Experts of a small language model: 204M parameters, 11295 steps.
Below are experts of layer 7 (counted from 0) of a mixture-of-experts language model. Rows are named down (a neuron's output weights, with its number) and show model dimensions 480-575. Each number is 500 + 25 x the weight over its row's rms, rounded and kept within 0 to 999. Numbers have three digits each.
Before each expert's rows: "comes before" lists some tokens at least twice as common just after its tokens as in all text. This comes from a sample of Wikipedia text that the model never trained on. Tokens count by the router's weight.

# expert 7
comes before: " the", " to", " of", " in", "ed", " a"
down0:524504541518475457486527473501463493485511533495478547467507488504517492450480488500493485501502494491505517517525525504496481516489492499464518539506453477469505527506471514490521523546493498483493487479514516487536519514488467500478495490493534525537480498520454524495473498451526547485
down1:511540527510540505512497468465495503504510472495502498476452542509488563473488488544473497527528506489494521515509521501468523460476494498497492499528514462496505490554489522518475530505511521482491473450477493453519517489513518453462496504513520505515491509465507505529546479484478499500
down2:477457513491516515451465470545485476514512500507491493466490516486488498492520478496505524487508514481496510495491486520499529503490499487515477487512516506480505549482542458506477480489468505485539469485498476497475497491542464512497486502488482491496498525482489475487524515516517516530
down3:491539517512526533506528503470500473552453528535544479490450488510530479507506510506482496484529487514446537486483537490553520518527498493536525476474449419511507485471549470517470486487529512522510545468505512456527521463517511517523530481492513453516539501505489515505509491498494491487
down4:554509559535542467487519501492478484539517529491475494487507493518478509473458479485478523510471452480493452499475517524505541502466517512457476540513451523491470464512484485487514513507475545480513520537489496490507451502481523515492476512549455515479489455505512539529549491470502525471
down5:521542490475471459443495503499500502493518476501516466534509497520542490466539515453493514494512484478524461449475508491512533536524520462534519512491474529513492490515517480485517464485534484499495489488524492533500460523477521480467499505466462539520527474487476458509490504503518514497
down6:486469489507507505487543520511510506488536479511505501522528498510493479507522476528486498488502523526504467512505507452519511494474575517531464503533467456537496471503481466507486493471502460513513502513510508511489510492501511531506446520495518561498531497504465520468453487538492480467
down7:478514543501506510502523456506480502496504517458520448496511520492510480506508497535508495477507488477512495503485504536512518485517518510504475492486524533489530463499519542502503498464540492516490498490520492507500521471499531517490453477441492514498497544481476496511523577431468507485
down8:479512507485482549468505510518504479532546525491540461507533524528506451498475521545474538485497493483507503503495529472531486527478454529502499472513507504527496473492486468487528492490528494512509503514476505528494537501523517565500477474559542487469513498455504483545522495546512491469
down9:470493496511475452547486494475512530507516467486500531495543529497475473463492523507463474500495486496510485497533503495525453483519523490500526510479505479513500497526487486564488522507481504527512453504535463506470480478502521518535488513511491512479503452498520474490514482512468550512
down10:477505513497486521518522504540462465480520475482548484499479487468499509443437482519527518528523509510488536514516457497478486503527530480504476511502473498458514502514485483530544548506516507487528493528505473526474441506471504498503531512472438496470487557515531509473507526476489476481
down11:534530517484498522500496453545511495515504453483506483458488483499501506476496548507505469495547507497537476487492527528492465484505494456460532434481524507499520526531464492533506442502486552504504499529539461514489523477505504504480484503516491487488469479480458539471453512520459496527
down12:536489540507479485525490464507511458453515505476509489490529476493536524501484512516490465492514466489463493462510527478519500471511540488466494524478489518503480532519515480515489464503523488484506451498481470508485516475545500492483511473502511505479470534579483495493534504487501479477
down13:510517515521486485513467547474511518530525503439536522457514486476495497509501500512477466563547491556513473470492525492490505546487486507514504520476472520518484439471531516480541501465474474461510475480523506490515536452524498515523512508480521489485524533535542471475500473528545465481
down14:522520488507466488488458506477460500525451479505515512515533497534468539522491493526506482521507507477451525519495508467514532511523455487522501525498534467487555462528505521533491573546519486483493486540504530467490505519515472491529456494513509496509503508490498506480442501455493494474
down15:485477524502455482542478474496484505526526551527492520458493488501481508524560492546470517445474514502482546514514533472472501517480444466475524509478475478517490473507500528504509507483490473497478510495505499485498477520503475545481473490524448508485497484501527487479525506482514467524
down16:472492489471494488503551520474519523506497510481453556509508501473482506479487517479538536496491485464528497507497504499515510486519455573542482456459488518493476510497484485486469570526481507495468467582520495518501479462488493515483518475532504501532500443519511448515553488460485494561
down17:512486483487488527508499513474485527522505486469516478451524507466459497520538500512520483477514572508478486508490472476489438529482477515506514503512523504505527447479513471475477492472478494487508500492493483478502513507510502486504523530467528501466494500516531521516454490512472508493
down18:496513517527548534518482531490487509480472514506520463460517520517494495541483484480472499510508492480520551486530508527509473525433536526507487468487465539468479508517511491480524474482510493485469497502486535532479483505516501498485516503510486509531490517492523532479514484486498494473
down19:532473537518474531506538503504455491508524501479469529471477487474557490534496505488506489481515475486498418532497559520497530481512487466506471464569515474481501541490482484489468516489489498502487530479488435492528504514489472540472497488465483483481518493526528494496494523494497509516
down20:521509477512517480483491482517537501473455512492477508479518474461506496490496535458512478449495523509486495476518491474481521553477483512446502481542479513511475571493476534517501477579472490432533529480512466480531486484514522486490487480525500507477509525550501523519511557544494495476
down21:507497520527525507474529508502434522451502495520468518550491492499507560527531466500437558431497505500541492472518503467523505477523487489503474473514489433458534510505524491454512467467508546515496512553504536502516486526494511526463521500509510500480474518529501497510495476482476506495
down22:499506479491527492481513492512535450489497545550493493479511452504517516463538528486500530540535510514508502483468487486523514547503482455557485512468502506495524458471505527523486505503493535439525527512528500457447503466548532484463490523506470487502480508528434488471511483513486515454
down23:518511553534500479512458488512477525456543455507502478526520487542522511492539524514483503467506478469446465530471519554491552460552518502496487484491495506505489523508475483476542444513485499498519499501475531511500505510520491495495527550484494487498498497486502466512495522479494496557
down24:466491540494482487492527515502490476506521480510495542501513529467508540499501515467505491463516481520493549495493518492494464547441497478467508530498478535504497519480477477501517462568490509477533528462508497487510490514463492478489485464505479494481526464490482481473495524506445460469
down25:531532510466476485485493522497535508461533485543515490480499468494490492504502506520520505517471470500470539505542524483504458490516517476510453492524476502499513530502463483509499483501510477462469507538500492518520491495511536522476504535513525530472488493503490498511534483478503497541
down26:485493494506505537519499560471516503481457499471499545528518484445482493494514538488509478482506510471552508509492522449483522512487509506532484538484511506506501535528547501497479519515543502482474509508534497486432518500510537491515478545523516539515508483452478494483467516523465478519
down27:514540479509526467537459488507473487463463540488491489489512505490457547486489505461520484503514487509520526457510497504464514501509484514509529503537481490499505506519518489519484518560487480492526526454458459512490498459458512479488462501494483523518554493445525500489490479499498495539
down28:449520481518494478491530540465529471497461471512519543549463477481539530500481498467498513495519520504487532502475512496518532467473489507497465557512512501475515500487440487512509479492533511492510486514489500482507484494489464505458480543484511481496506506536491472518492559542475501466
down29:505482559538507478509518496507444500531456531514488481483502469474489470497505507512484532515540513496496485513515511506501506503522537480472490526507550467553496491500519503497453556529493474501542505545471475525515466477480467530487518508522500528511507473465513421523479467472501472503
down30:511508510467513499457518483542507537447508483504506434494532501482517522487495524489518482490514503474531457491517517500472488471494513512516490485486547469476479491548468488490533481504496489519498529449464531505537493514503474455515535497483490470464485526518482512469539471485492487482
down31:499488522514483494503557514544497489501487486478513444491476503515471478531520545472529488499437546515516482524522525499502475541478498530483468500474524458530504542503542490517523499502465487525519515494510454516484467487472478509477509503528511509488533477476530467536492499486485460480
down32:519499467523458535520537479496478500530471512478473483476532489499516500520496485537517501505477518510527489492497496470513491485516496532469485499492509506481496494487481483500528522504490503463511513511501545506452502475537509504480487449479489481525464527530479493515538520503527491514
down33:517496492530510505536489531453467529469478535486507487518459558572490506513481475490537498487486480508472476540516507523462516570511465520535508533497487536459484511465463543537463537478506520473502492513488457560485481458531479508513537495536514532473515492465487495499488480524544554516
down34:437498461526545498450533510500500497486498471470488497521482480509470522502492525509512560497449533508488447465496529525468493502494522496480484460503542491474545531507511472494511511496477481440489496443497497568487495478517461523482501549521497533456461492494522505503513539496486502439
down35:483479477562527475524499449531487537491521475510506520501477492504501484518498509459502507537504467485505492510528463485460524500505494458529511519464529465479469458503532509519516473473495479470482487539550503512534463498488520476480487457451499488469474473471547488502492496496486493510
down36:519512495496472469492518519455493470490534508538483496496550480529500523512482520499507491492523476547491475495485521481511490499490500531528483550485469515516560515510541485524480483516485499496490489508466521495511464478563535489469460485517533495492532472514539554511554517467502485503
down37:492507532495539503492539484540497480476556513498492551492533504516498483508527518496476504518523517538470491478515488463515493517547493498468505504491513479512537510509488545476481524517496546510524478518487531549522525523536497481561508470536500468547443497512474541468506501502517462513
down38:532456500486460489504483510538500501510504478493465533503493505490510508484519503459495492493489494473510508482473465502483496545505509528436515477484509491530499517493502487527526469537514489483518454484490488512528497533507481502532498508459534519507502468485534488468531505518523532502
down39:508509469494512510495526506538535497460519520477457493488508488545495516502507496493498541533483484516546469498462471511485510472439516516470533524513525484508508479494500506455446504486494494483488483539510498477488469500480545482516508513478480516463522511525492500503501507540517519531
down40:479482513509477516491525512506515526494494505471514465500508511466572478501494476491495495467481513540470522517510564529478481513507488511501481488504518520454543519528517515542516516475447492523487515468482528494520494524510546488541430480559467483489511529465466505460494522449481513522
down41:533491505505486502492483509523543510497504498467503485518496494514499525489507447460509485550515449491490548458542511484502478476509477516544447513439494538495495470526470525460504485469518496510484514504502494515512513484542502477501507507531488536482484482463491524448471485507487486497
down42:518491515488495540533521515509476519548493480556543491498493460524485458549531490510540497460522499484483449467516521497524506464461498479466565464515493499517492529544496533524505516503473489500514519491494484470565479506473494478513542504450474531505503476509481511468490456524443562534
down43:500543542488454471471512482509485463472522524485510505499523501517498467498519472481518504551463455437482523497521481505502479520475533478514521488473510467492532473466492522516483521494533474495494506493504523530515504478492496510535530483469488510480518500485449488528491523523507509549
down44:525514505502456488508483501475517468523466496514459496497493521509456502469466505472474487570475462534502542498526530549496486518486486477455502473507500477537486505498514532507520549464491473523498473522502487485535479487521544527475513478520542526439495503498559515493492483558511525494
down45:572470512511494484501531495507519505498503496483511475494530526469494527493498485499491492529481502496470470471444545501463483535476512513548467467510501515519505465530531492498502512454454547493504500545499510514460482520458530497498513491445466522519510514493549463519463506495486471461

# expert 3
comes before: "1", "0", "2", "9", "3", "8"
down0:521467509501499473504495544513482526508509518502531509521463528443524493515518466449491431525503441501467516496482522545521498511484476492472521481536526473503524482488506512508521500516479540505501497482490470467520447462508514506521465476500451496501474485518543488475464486475473483496
down1:521486489530505455449490513519503495498527454549540469513483500475490482502495529455505494542508503470480466502475542507485540455493483500457475458493519508499507483489479474516502503537506496508489490472508552474476501497489542500498520508490482528511514517514503496504452483515496440478
down2:509503518485475482545566483493468463528488454518527506531483501516511483480539506505496508470479502485495489538509489493526470523510499508512499472500555509487488480488465464501509516432527527517490530478520508539522475471486504511478459505476549431532475465478467509538491523522550493496
down3:484452500521461511500495495476494494510446472505519519536475488497485490457485500449526473451459496508461506496494543535476500469483514530474479479475494489513514476509513496486509501465470509480522500523487488501449514534511472517501518482488484444509534475477488536540517518470452516502
down4:493511535485511487500524516447490500559534481484508499499480439495523525453487514546525528509470519510438496525538484501455489515481473516486486507510481508499438536483470475530472459528533487522450525528507463454492541521500487498468500495527514502477487505458503528460518505526564526517
down5:480506463520572530497464515512531476493476513485475508483513531509503505463492487537533504480546508508488483535510567499509473544508493467516477482449553505453502426509482503479524514477532532485552483445517472477520476471470470505503500533504492506509499482541542492484499495472494518480
down6:472513531527461542494508485456485518476527530514524495525540484511500527491484488526488540533483546482521541470542486509490493441494502516501489517510553495501486542505463504537520478529530490477462490459491483510493496498499542536482472508482498549464510509470488510501509477488486488530
down7:502490467466492527557479547480517490517512501492503514508496509510556452469521509496532516542447517514513464501516488490511494498531487543472508477526508539525515523535475468519526520509503475498501464541494530486522448517496471464504510490503504484453496472483490519521494550547484510502
down8:549502537532502545513561506492511494487498522462462484474518541515505477483495513555500442508542513482518478528482495530513449468471504484532474495486501526490490531551497493501532483480491491538510502497516489476540502511470530501492511456499527479518502509526501513532493475471480509472
down9:498486534542474460470491471522525509532507482519487494497522511495497469509525527535506530512499529506512513514473527482469493474500563522495497503501483500511537525500519519505496495500516507516449458487472482511512500497502484507508486516475523471500488505478486508525437482519506520467
down10:502493516545506532492499523482472470547527559491482527514500487511498535500472478481533475532489454508515506520463466497487506484493537499497512503503500503428495530489496454509490506503506516491498482503478513542504485484533491438494502511498485492496477490517520488511511458531522509509
down11:487505496479493497540512509482528458487510536475511478486526483514470460540502489489484483525450484493494456518478500526534464500480484491494529491508520488455530506454510506564500565473524545570511486510482493550504520481464529489528456466485498455536497492546490494512456488492513534508
down12:510468534508527488482515488519516478533511468497483454504475507492490491530527517474492532503484535498491519509513479496556493486485474485482500494489527509502515508520511503456508514499532504509491514525499534522527463521507509487483488529526557501507481539511478501476456448524499506507
down13:498546517509506520494510501511527520553479527531498515522469501486509492493462517500461545525467456476522518521450502539497457520500531478503472505476488474463469510500461488536496505505460512503476477467507490515500545529454527515496435475516504499486558510474514513498470502463530547494
down14:474515509510509511507499482483475475476528500535433466484495495492471510530482487510464508510480479486526541507459521511516490528459454498481475537510503528454483505505524526504479504548502527511430543509516498539465501442514515514501496485507521496438553510553490509491491479475497479535
down15:496490490482556532499493450514517458499470478506495489511480520506526515504480521503525516497526507512502509514532499455497516496498503520517513488484498519494517532508505513478565481502508498471452482502504449518506516498473522496475539467509491448512517477488514498525516520486532476527
down16:494481516542510508450551519477515539491503525478507507492508516451541487497491497489470497496486492455518503501514561489504534506486492525538512510512496508468519499528556494534528461468518524476466512513502514472475488534522506487521515503487491441511487479549498518491462464520467505522
down17:442460500506467504473474506505505540497494478574477508533513487520484486552507539465473516497475427470533530503492490472541475454516529537506479514460486488499518509543511494512471495460490516528544500506466503502512495526510507502496518506473481527515523524502524494559496500505449520474
down18:496485469537496521517518500487549492486480493499477515532533483471463508513531506502499476469516523494509464492543534541491477472496470540519537537541489486552532500464507481501507499533501505480479533500517499507482465504463539476518517497533472489485511511511469490499511493490539480518
down19:550517497492468500520503469479494482501464517460501486537535481468463546508498473509488502497474511520491460475458509499538507525468481466490484480532531492521469477460536498512492509537505459474468507488503448528480517533473542502486471525448526495451505530482510477513538537438489477517
down20:506452489523497496483523505504537514494512516485467437509508488520529448501498479482528481533510521501494500511512545527511480513562543474481498545486486479518503495446505513486490517520525467536472471465527481535507463514480468440482498537507542485558506503507511487495478515491505475538
down21:547501486522493521517494504490508472539492511487465510488493474483499476511480475488475491544509515471526477533497534539490494515464496458463494549520520502484519476539524497497485515528503501488518473496465537521552494500519509431459532520475485508485523488502491518487529517479459518462
down22:497519545483467493504477501529487537471540485500507525467493557547504494476511481495496486518443509505505527469516513497490506503503511504500513518512532475528511520541523517501529543538488487449548530521530521488496466513526474510452521529497513511462506475504502526501470489472476476456
down23:481487523518525496506491520494520516469484465531492482472500506537514497486482479481539551488496549464521516492494547518499492503489527452551509491448540501491568541478510490500523524503544489480519527501451496525490500553507456493498487459515516472482503496500505530496519501528546500511
down24:502474471520463461481493484502522540544489503539502547527503505524489522454498479476536496495478504453479482501442504530473483510530546502542540509515491523463520460454450456497521516519504487489493479534475501491497557496542504485535507506549542452487477504472496526525484491483512469482
down25:484506490517517502508505526500494454511503486529505537469492520483511447513509471485496464525525496530485475508453502492448474521496484537501462509507537517501462501497515468497525488552524557543497490480522551507476539511527507509465527532500493515473440497493529502497488469493526484492
down26:477461495476512488491524518508498471496502516496517440478478488491465457458512516502495515471540489478509513449463508525517486485499487503501544489542462544517495503488531464488520501525505492530462491458508497523500527531499465463486492486506510502481508475512522521511520466446499507515
down27:485552487520513483568493462498498498541479494471497502492461476480511489545483531507524493497473462492522496514495532456507507507452461482495485478494495477542482509510511492511489540445465501514501467530469509484469557499465515492501489489527529517537497461515465481539516537503485506500
down28:500481495488480490525509474467520496495491499549516451489490496482514495505479542503477514487512499456550532532495487468493520472500485524496433555497482510537528495513509510478490479509495520506503480524494444500509473550477458529523523492497517454504462500472494503478500483471505522512
down29:515498435456519497491529504489487478510527514496493484490564529519457478501500545509533495517524510518455501480498479488482502475496534526465521489526509492503530480547493553475455488491514519478508478523514495489484497499502487518462483509542486495523488525469520493484481534489513522557
down30:515453498491493529503477479504501478538473466450509485477480500550450501484490488513505494493496519466520506502504433502505483500471480523538468467468496505527468495522428481514505523507486481500515495509460506486542475533483513492512528508534493507433503526471516467516479437518491442501
down31:530507498505530501536502511511497534530479498490496498493547484439539522507489490514472482458523485494519499487526456481503531515453486471503493488539503503496456524470491505511509487495575458547550500485505460528494501544504511525503519514480535510499487470517496516513518535515521518454
down32:493507489468499525498475560505469483515518448544489490491505482488485513494459497503536504460474495538505490503506494490493500479465521506513527539481479520531503521474470507507502496466460501489507521489493494534506481469482521503532503505497532482458508506529491487475471470536487522506
down33:537469469457523525519483540550516565512555537524491469522494536501471493499502475503527509445518508537472498524576543464532534493524535471506504503481504508505504489489505511464481511511504506509471486492458479463487493502510509479488492459520475482530521470473464560497489518459497495501
down34:542505471520508525493514493530513452513449498539491502528490510530502483513522482530493533496499488485487497506490541473510504468454467509455533467508507459422516489508521477501501524532497518495517494523466488502466501532515506525501471497522512501485508500490489450514511494454506469465
down35:479515481489505491564485459524530481465476468477511531508494502487485510472478431509475471529510508541473498439537463545495495496524502482506487517506492510534495501497482458500488548497464502467457488469466505476523462514519487519522491487482497483469496496526486510506486526491468488516
down36:486426511476548460457559576510513542496494460526503512516508493482511486477461526500494485475511507512499442474538491440495517522494519470470509518437517559489470491485514530478527486494459470497498483527522520480465503495513520541519516483507508492503452523495497479514465531532474503461
down37:490469522466519525451503532520492533482512529504484503499523469519500500520503491496518484527524476471493515508493502484554501508505497520494449526513504498493525512458495477517471478454520525472493458529511502512551536532497484502518453455471530542483477462531478465515487543529475537524
down38:552522505508518539494498530528526493498513498466485529483506486502471481513503530466504523492512475532481497522520483535466487466475507493485486493543527493531466461503508552458525537474484559507463482507482484510464484456516528503516496479496540533458509507454519517440523518505501486514
down39:499552473486547516480507552470490492448468560509520529513528475490513524545511483510485476478490510510471480527532477486461460461455488430494449480523518502509480529491521528483521501488531504474476481514489487509449513537494543483450503475507527484525511513484478506485537524471484497506
down40:512491465554519470521471497492472429513509470487520508446515509466509462500516492478504488477481495535509545497554507516490540428526483481485518530535478504486506526493528478516500464532502505472488490507466521525534488501485505522503472522497481541510505500483510493502513504519508550539
down41:498465518531503495495494486523507472497469520503507526503480512514462464487470497527470509464471515507487445463484487549519523505528523456522505446512484513513536491478482515494527464494506475515466571513510518497511481492453526454474499559531529492492495492495504496480479495472508493546
down42:494507472552469517526524502484478498529535488492489475553485510520531485488506530519473472499500565557531502512539530471500535483511527508470499464521535508511538501473526448542478475481537518477446477515523517445479505528513505496521530517532534522531502512495538515484483508508471533512
down43:529461513485472497470541465493495510500502465469461489465498504507473440499489485450502492475521498465506471498496498523517530486493518472467450521530511478506513529495464448543479468474526467467513474499484473523476509465495510475475500493519493506500482483550497524473468476498481468518
down44:455508545515516509503519499505455530477520495486529506489520487470478514498503499481476551503510489494467508519506546454525480548502530502505505467499529516487494436518510514506480517509495489494522508509529494483492522490490461474520500481473474510509509481496492510505521542530507502564
down45:537476492502490510534532465529522482490482483512512522478559480487469516517540491522505516482508509528562505498502482527496520487494492480532510490487512490485463462535544492526487487505482520507505493496520470490501495470495532505509514505532522508515523487436501501509471464451473458558

# expert 0
comes before: "\n", "-", "|", ":", "==", "The"
down0:477510524538532517532482489523474539480501524509482480492514560494485502518483526528448526546483481519501523519526443536476529540467465520471507486470500525491493492505490520518454465478470493484488465518498486556482478526494488539508447502555526518494484508531487508532497458491520474517
down1:459487545517520534495513518515465477489557519473473517503510446496527486491452542527492477511513536494464482492521496529508481525476482483522482476520550495528540520485521526483466502493473491560519474483515555488490510486514533485460466469504488514551501488560475492486536497500535492525
down2:515525516500499469502473463539491496500510485468476487476512482529531480481485498545502491514479495513522503461508497491506517467494513501494489488431478504467475447494473466496515490463492492529504533523515491505502521505519481479525541491475513534517528467511476539509517523548481532503
down3:536501512512477506514477515551509483482473512491510514436499511468487526451472536489441555524457498497475514505483527495495457473533507522483515545515503523471472533484489532485512522511439536480510488455479456471505497483468522518473485499519496502468501554482498477464504531516501488506
down4:494473512518521513457546513478520503528531535464487512481482530496496524491486516497497442483503532483495484477470511489475476473496481495553510480460526515461512501542473509513506549507493496458486536468499446534505492517494478524496553533537515503518498466502480525498488479538513522456
down5:505519486497551466508506524556497469495482531530523522503504530479497511463494514499510477484449468434463493511504493512497457518546508476506506509569522493505486499499484529478475461505487472493500517475510521479487550496468496519535517552471525488484544500479516478512485509494472488530
down6:537508507463511519482482520550517502531485488505532524507520445491540498515486499477511492502503514484484523488526512512474512485470534557464494523513523522510496490525470489482488454521468504487492513491507461503490546477496482470508490519480493506517515495516470492514481503535518495506
down7:513524517486540531480474488472482518499481461475494499496450478484471534521512496464488525499497500494443511521452506487474464481443487493510560484515492464445500461482493444518471506491467496525470508517486467522510520486504489473476485530499500521523484484504504483522482496476481501507
down8:538473490541478497484507469507479515520512536504546526509553468527513509467485521496475498530549506471444553475499462502539458542478453521542464505507532503470518485470530517505506512476552470503451483530520499466498512474535483464528495533532477513524522487470513464490543556455493504428
down9:504506517530473508497463484495487527488490498464482519475467463462538499497519519461452491516447460490463521532497492537515512446462495493477490489490511485476539508479506496515556540505488511508528524507481472511520472521497471507505464483494451497519530491516503521485480543485498489500
down10:555483520530485526498510509551502506490484536495477507535517555476511471506496471511510484509514534550511487508504475559509543509484435504492536484525518494532513469453454499529490498525539481489539529496534508481545493514442515454478468496494438486507444557495479520506526529540491512465
down11:465479467512551521483462518497536508519520501524488488501461452505539536515519500526485477485501472492484517489489511521527546496475518515499523484501522478516498513523498489490501481552508480507470560479456487526523501452485511527504496547497519477519489537486500482509511481487525557492
down12:490475517480540499520520506474533520495524511459515529573532516519481535483529546511471459473530468518508478488511548497496519502456454495474495500482467495532522511501483503484511455499494535530448474524522541528535503527527493526517493540558513470501470476495474497493506529517454527515
down13:546503507507490511510538500509486510495503508480526523589480493507443478503460547526466473505520502542483497506515508495499502521465483509524490550488445522536510484500474471574503478474494469513505483537528468499537564480427525512451504518526467523521465561560518509480502457491543470470
down14:476504496509531544478484475511501504500502532524522475542515507553498488507490476493495439478504497489492506481507537470541503499482527526514512495486507462487497484524469466522511496478479498493511487489536481510502500486481489480454492440493527484472531538475483534493503509530499478498
down15:478489423544491502530455533461562493460520483468534490493501516462517536486494541491493510521480482492522529460510513516471477485541526486492514497537510506516524498478510454461532483517485482514514486533512456516507489460474494475486501504520515511490533538457478486434464519497525491528
down16:494478501501513502483490518507506490496477479493496532488461537508507503517478537514497500516519463466529483481508492523487484490485466467500473495507514509474493478458524480484466482507483481513524467464442509488508505477485502493492454517483531510481505517501534510497527530522476487467
down17:482518481543499545433504526498478472519493483487524499515449502526517498543466466496518540522518503476542470492509472493499492498470491478493498492470520519538479482520490534493493552455499452495523511455517530504485502501451446517455491502485455495551491481459474481556482511511481526488
down18:464495498503534549499539481500478489496456545480479515512481486529512555466463514523526512465522522465518552493478501562459539497501490495557513512502508443497525532483468508539467458500486469493500503503452535468526483488558526509497516498447541504476488486491527473503561534475517492493
down19:531482524489523465499485469537514532491489499465503499509503527485577437531478495488475493493499511567479548505498522521503502521480500486492477515527505505572523516513486554534483497488541447497546536525511537475487498512488511538500521534527502511497476475479522506476521510486526490569
down20:486489536499539482495510491496468506579487520488489535472525491545508514459485512509481528479470448466527494502489514484514508507494546478505521488471489547489467501511457487468537565480511498510514515485457477516519480537499500486495489435473514484531521476490470489543490446498509499484
down21:460526504494488515520462517512484531484485511492519542499500458489506479500483483494489487498487492473448490469489529514458481477464474488492438499502463502492482486487508511465490455508497466540492491496544571525474478517466498486461515469500445474523515521471523499509482466545494542477
down22:502538492465527504514538491503483478511542465439500482481501531513541470484464509492496504468516531528529516521481482507515462493521498510513485527488489492487530497486489466485527522513455469522529463485517539492501482488517525534522525498496468476507520514488515472467533505488554548556
down23:513510480506518457527495530505466497494482474476535516522542493482507494527515526488510460520533486472512524515485444517486479512531482456489549523515542562557492517517486481492509512515449473525520498489503512511477521503508532536515547501504507504465502514540456512467481514494472500483
down24:544486454503515499513528525479528492479495510486515533495545472483498550496505455471506467537485518507502481494479511483489482514437488500485511491535518492457470460493470449510450467521506527460492500488521497511449481529523516492527499508493531513517473457486487471466473520475484484518
down25:483517462486523537496451490496477486537499520454509460515468514478451493507513503469533527507517476518497504504512530458486474461489503529479484471470463501510489537515514495531517434456483506505480521515470515500481502541547473465510507499523534468486505511528520447453510501482510474493
down26:517476500511536518536494513459510516496457559486499511524507519514447468485486485524513500517529499487491539520491485499540504509464512472518486477507512523488552492552469512476513532527515486519549514500474493496544497503493499535478484509530504525480551492458523480455514490484516469514
down27:514462486557527462495498537473510458476473528492504495543487512540502491513486482463530513503491488449489530535483473485479511494537464488515512505519499508501488509551490539464502500512511516512493519557520555477524509494513459543487525504475477486502482490512491504504564463522464467495
down28:491460539483515537496505467531495542499483490503471490520546488460502517452497488495509538518504486488486492539497508537501517502440502508509435471521492507487517485557514542499488501474481502456534480466484477482476488505520509519545527501533466540507469452512527467533497535452561448471
down29:526506518516464507522476504450488503460517471485488481525514491501488498534507507519524468467480497532505546505497524527489506499511507508465489524499515524442470468470498507528508517482523466502534537473499496493506500525547468431510506508516480524483505488540528521549501570496479536484
down30:458467475477528545500527463509506498529511493477531528466512530503495480485467495503522476499516491508511482516468510518528548518522541548504508478467518471503501456525521515510511498494458492460498514458492548481507477473507510515495477511494498470484466480484469474508530488449501490503
down31:492543511466478531481460490509512509540485536518533459525492511519473513507473487492527461509470499518542529463482545484470513551475477488477495492518490537506516489500513488475465542541499551502513519505555504482498482497471515466471485497513486487485463491543541479518485487495452448513
down32:524513480486543450504548506492484560490526499523477459480519498529501502521505461483506491472497493454488493497527531489489515482506478485497499470441488511452506498498487543485538530480522529496481500502511511458513506480491514525520506507481450486476477495516484508483498485501475528494
down33:490511501494477502562471538523479488527486483554494491525521523506483456516455485490474470483498508492518534446461519477476461461486539520549481517497460474477517512479503483534437479507462446499506507503522475525465519477495433533523536484482500466509513484505509461506505487480456520502
down34:512484486525497505473508479493538515469496518522537472505494500433511552521518474517518501541508488485500533488501476486508492536458485495532450489500537586486517532477501482486537529450515491489477478492489501520511510497497506474474526510508494494495502542471527508484527511470500474463
down35:514516550493474483491501525521485504507533463499534505464516485500500521514513490489527506486494501461500421515530489512518491473478511538479507473500490507526465501532471514580498487526481542493507474521496514506495494489529492546544513519507474529537548523448553506490472520484497491500
down36:520490476499481503510504503537498480512490482528540523495515453492512507520515508497500519522472489522483453490488479552496520507494483534568524448481448497502516477523526485523547502541445492487456490476468516503497490499452570513469510513478546505525547472502504501448505522460497451516
down37:485500476515480482531473490529512493521538523511519512495503511512487520465512482472502469514524495489510531505482506463460469505479533470501507512458454511524493487514485509503488467454440507456499481495463539494486477533584533543505462518515477519533476487528519484475515449508533458522
down38:507479520494516454557503515511475444528532516514514485477435504455484484497461548540475521474527548487464511510500513487535531510509516516556520522522518499509509512511479525503528530516489523472501451529537506550530491536458439495507534494495471483486495507505485489481512530524509464487
down39:524473477510517448467516481506521479524507494482508512485522507503501523487454502513478480506489462480511496471524570479486539521497507481530467536459510549439523481515539500479488512468535504504486458484480524493523502519526499476512532520468529531495493515456506504452535509476505520489
down40:510532455479472517480479488518518496462498488494502535511525476485553456495522453447494517494481555511513481502505510520505536482463511506501524465532505488480522489521481496484484454520489522479442488497495507459512493521542491471492503536513507501497445516528478498512511474480535507512
down41:526487521475459443494503546536504542492509525438485495493449488509490493484478461490454478442555503512468565464575498451530521542507475485507546490477493519463476513468506480488484496545545535525438530476474509443504480511512505546486486517538499532505525540501512482483487521484475497515
down42:462516537503489511515489493549550534535452504511472500515503492523505524496543523483467500497510560452466511470502492549521466488511475537519529509488470538504504465563478523487547477505460473476525523484484491498483480518527516474502534485512489525486508482507477499484513542501492447494
down43:489495494494476462468468521529491508491515489431487496498505530529463542524468558521525472441506511498493461556509469518508504544522508555495517522495498467481483505553530489521496496466491501502488462528498511478486544511524510513510482517510497522512495525531465559509516483503477505467
down44:503515488529499540491498534502539524474518470552534483513532494509517483534488483458510521483509469511487498487534493476505482516520495485494487508487459456478522493453486472453515498511493520474504518473449496478549524486486486530517480532510494484454523452475488540487458480532473530460
down45:546501526514520520514498486490473480485489514526498522501496484518529504528448529464504536507501461518499460519525525498478530473449486502541509499467478478463510530499494530515530509471506472470532474523522524521461494522511516506508516524521467497523532484484492502487536550483515511448